Experts of a small language model: 74.2M parameters, 407M tokens.
Below are experts of layer 2 (counted from 0) of a mixture-of-experts language model. Rows are named router (the router's row for the expert), up (a neuron's input weights, with its number) and show model dimensions 0-255. Each number is 128 + 24 x the weight over its row's rms, rounded and kept within 0 to 255. Numbers have three digits each.
Before each expert's rows: "mostly gets" lists some tokens that are sent to it at least half of the time. This comes from a sample of Wikipedia text that the model never trained on.

# expert 4
mostly gets: " on", " at", " for", " from", " with", " during"
router:130109111113136146173153105101154133085082156155118149118134169117111125143103164105143139112110076180135160099168165155112154146143138076103121130110118150144121111120174160103169169142108126114130128105144119092133115096156134127115135116118124118123115102117122135140104140132131155146145107127104166141140101144157154147090126158118115103144160100147128070096127126157064079141141149116110095120116114090133163095150114145154109099143093113112153102152143144151092136104118126141151110098088141150116110094119118126139057135155112081105147089103140154128152147134105136081171097108106128113137113100127164148118123111153110138176142118127162167118089129160088120140153123098122145142131129130122173158099155151128129121107097146127136131162094137093101131126175160
up3:130152140096142102140106140163159146111168105129131082126106089108147133156128143131099140124096150084093119175140124140112161153109129105163151110089122115147093140157094126157107110127108122135094097170105121114125122157135085096130132112153153149081097075159157122137129107106109104095148125100154111165119140142136119176110150105092119138115156100119108118147154148133123136151149104095119196120133129131139133129109136107135126103149144106113129167144146114120117117130144158194107131148092095110126130138146106158136147166087163154122109136110074115138157083112117157151141097075159123101092117131151106127114126146109102079129128152144150147072109108087097134137154091111155155093113127171094151164101140159108134151132108145154119139185158117102126142112128144
up4:128120148114084119171129110117148112107117173112114158147152162149113175129113159111167113090092171131104112176160143162157136088127158129142153096118113145139125123158127105053111141103100159142111107138087163120100145122116162097109121136103098094075146138147124139109125107181151139133113096128132126101136113143085124154098105135093116129101160155117148124105151140103149096160167177102122124163121121078125145156165148125145109129120131155173109096079158077118134121132090106135145162104125115102124148185113147099121147145139157132122132144119103120168133149138121127137190147125101104117132151110133147090098155112106147118103151114115127164162103093142178118137126142127123137158148150119119140096133131166112134170160111142126099124103094117125129141163114128
up5:089133144127134111088130150133088148165078105160146164148140119091134099178136138148113152159159130171098129136117092144183151146105121106181110112138128125129169104115167131149125111085172112106112158145161140160112150140149129100165100135121161152106142134072129128114185130100108129116117141128112120112145135116153112135144092164106131109133099095130151117129136118116115131123105163135148140102110168100140084127141112113120131137118117161190116120182108126139129168134107168116115103124104127143111095126137126182111106108128129134114116137137081091118137139095183157145135099141166127123119087124135103120114108105136115125153158098099098176144144135199137122155123163101141129121130139082145113170115121146106150133175121116114119173120162105182119122128124154

# expert 14
mostly gets: " but", " to", " would", " than", " then", " could"
router:119084159104107138175120138112137110110108137112109079193116151111146133120119153126113131149117112152167171117149166097125109141142117100125119162135092121134150093110153184085172168129115107153166130149125093142134128100142141136115117146160130175135122112117109187097139142089137129131152138145142096141117117192098148104125107147119150135176169139149159135134135134130148109131136111113168133101129104166139131117171126114184107079159114136141162089123155132158139104141111135130120115137145126106138140158131135165129096132146142105115173172102122106127146167125103117140116137089107109130106120116092115138110146117132086178125148116145114141090092125083117172110109143103149108072149135143142154107189155166141143118148130164095096128161124140095126140152135107
up30:090146100156122118113140070152129131151163089131164109194149136146125111100116089177108142151137146111184137130115153141145116143143132135154146161140143153092099144084136139090115149124121133142102116118133121171107083120090120090105136114126208104121121175165131116139196146103164093135093154104109107113141132137125147104138125126129184120095131156140131133117106075068143095166092110101124109100158145109166156079152112102136123161132115126181104156171156110155134095112118138127118133151132109136142137148144116132131115128132106159132136129104113092145136127118149133136155105123160085123139096138136124138130124127131140104151137130100122106108134168109140070166102117110137153086161149115109152165149118122155085128148142111125118108097144131139114139097122126
up31:159140105120162128145122138172157089129139125119110112143103120140066135103105166148152129131180137085131102142160152102138093091120162100135111090136111171063167142126115148138132133149103172126145136128119127125095094086133130098104118123119082113110134104142068135149114127134124166155153074162120129129160127143108125145082117121127117112158160122154133134095124139116160118110127122129150130096139122101163091136131143144102139140160131130151111108113080138131111115098162078185132124153143084192096113148089092118138118137107150110125112114156147097164134119153111135169098115159124086156123129133147133170152140151122104166170103143169136097131136113138115106156102110128129100116148140127139123127156172133131142131105131155155066147132153137076148149119154126
up32:150124139125181068158141131109129177147073127067158137175125145136118147104115146127108155120140113107119119109086159118120123119126145147146174132177179124172108157113111126124140125121133109161141067131126109122100082143100124134166114139137179128120138132104144103120125167158146136113124117092135114108086097117090135130115163135124134132124119158149136138141128133100115095095117156154174082115142160156117134103125103154166174117100122101122123084165109123120152148099104144087162095121153082086119123110128127159146095126104137115124137133136119155152110151109122119111141129155101146104158116155105126130110101082174102125140147129137145110131137125150140138104112115095143082129095120126118187153110145152133131170109115132091153093146084120146151166174096151

# expert 13
mostly gets: " his", " their", " her", " its", " many", " several"
router:132087125109105124119102133125124137093104117183150139079116133113139133107144166155169115169069112105137137104139112148125119123105137129158089117126122122121136111098132101127084105104138108167101147147117167174117087108085139126146139135124140089121120146093157124121142143098085101094146117177108174115135123112114132121151131106147138115063088113120145112152189124163156153140160140116152103141158111142125110119058136119145142110119143121147102103124153137156176141122137123102139126111113162078097163087177096106130114093136125129102115088173122158106151119101145112107134124160111100114127121124091088094117113121118175114113149120129122113090127159088128133128146150151127137123146112134097110112176092091146152125096089105085141098152158128113120113169122127
up10:149092137141166137103115122132108145086131127123181105130143101139133122141087130131123133163106159141165102180132152127148143105099119118097148143179139140111126125118117136098104109120132117109148111128157112080139099118106151141187095121163104137123141127128160144109140145136070111111124089124097155135104116113123163128142125131145152145101153103097139128130155112122108100175182122098141120114094161143121099107139094169117120154126109161157119149092128144152122098158117140138140108167111112106110135147145157124082101164088138157133146105107154102147169120105164129168147117177113124132157163131148100114148128123107071151124125085078166168107149085096154123114117127148148137171164107129115194137121157146143107125135166142140126067126090150134104159141111116
up11:101165138134149133100117175095162107113088141128154122134114154135133087104153180158112155141128144124157110097140144106143167177160113127128093136116092117145140117105138115142131086140101152134128138205111104141096161162149109168105138143144193160145159127103135155122180143109120085104134151125101094152164126152131174137076131085140141101149113150159120109103146128123106142129106146130152108132091110125140132116108109108145150139135136147121121122137146112178138098129159114113135083144098101105097136116156139124145140150159058125142115084120144144143161124174114080114148123186142110097161169136141106125128088104115123154109118125104146113108136117105156153142133078139132137131144144165092098140107117132147089143131090117109140161093137131151123154145134101
up12:127142066107094119137151105125125138145114133143102202169099139159128101121196102122094102152102116138128119133148151127100136111195141141153145128084114118139134144138102152122105098140103155118116106128130096104095104118142090104130124088114150099146123126084108154122157097113138098137169153124169123142158102100131096115168117128166150131114164138108102130107116089154159134128102100155122142128121113102121126105124116116117156121137162117116148138092113112129128141120149104130117122118112159101150115090159141086109144075094129142149171124165109123116120157138099131180132163137085095117129149154144159133141151102139125067149119137134161153176169151133150137118138144131115124133126138120186164125112171119149099157114128094130143086151109171107134145096071114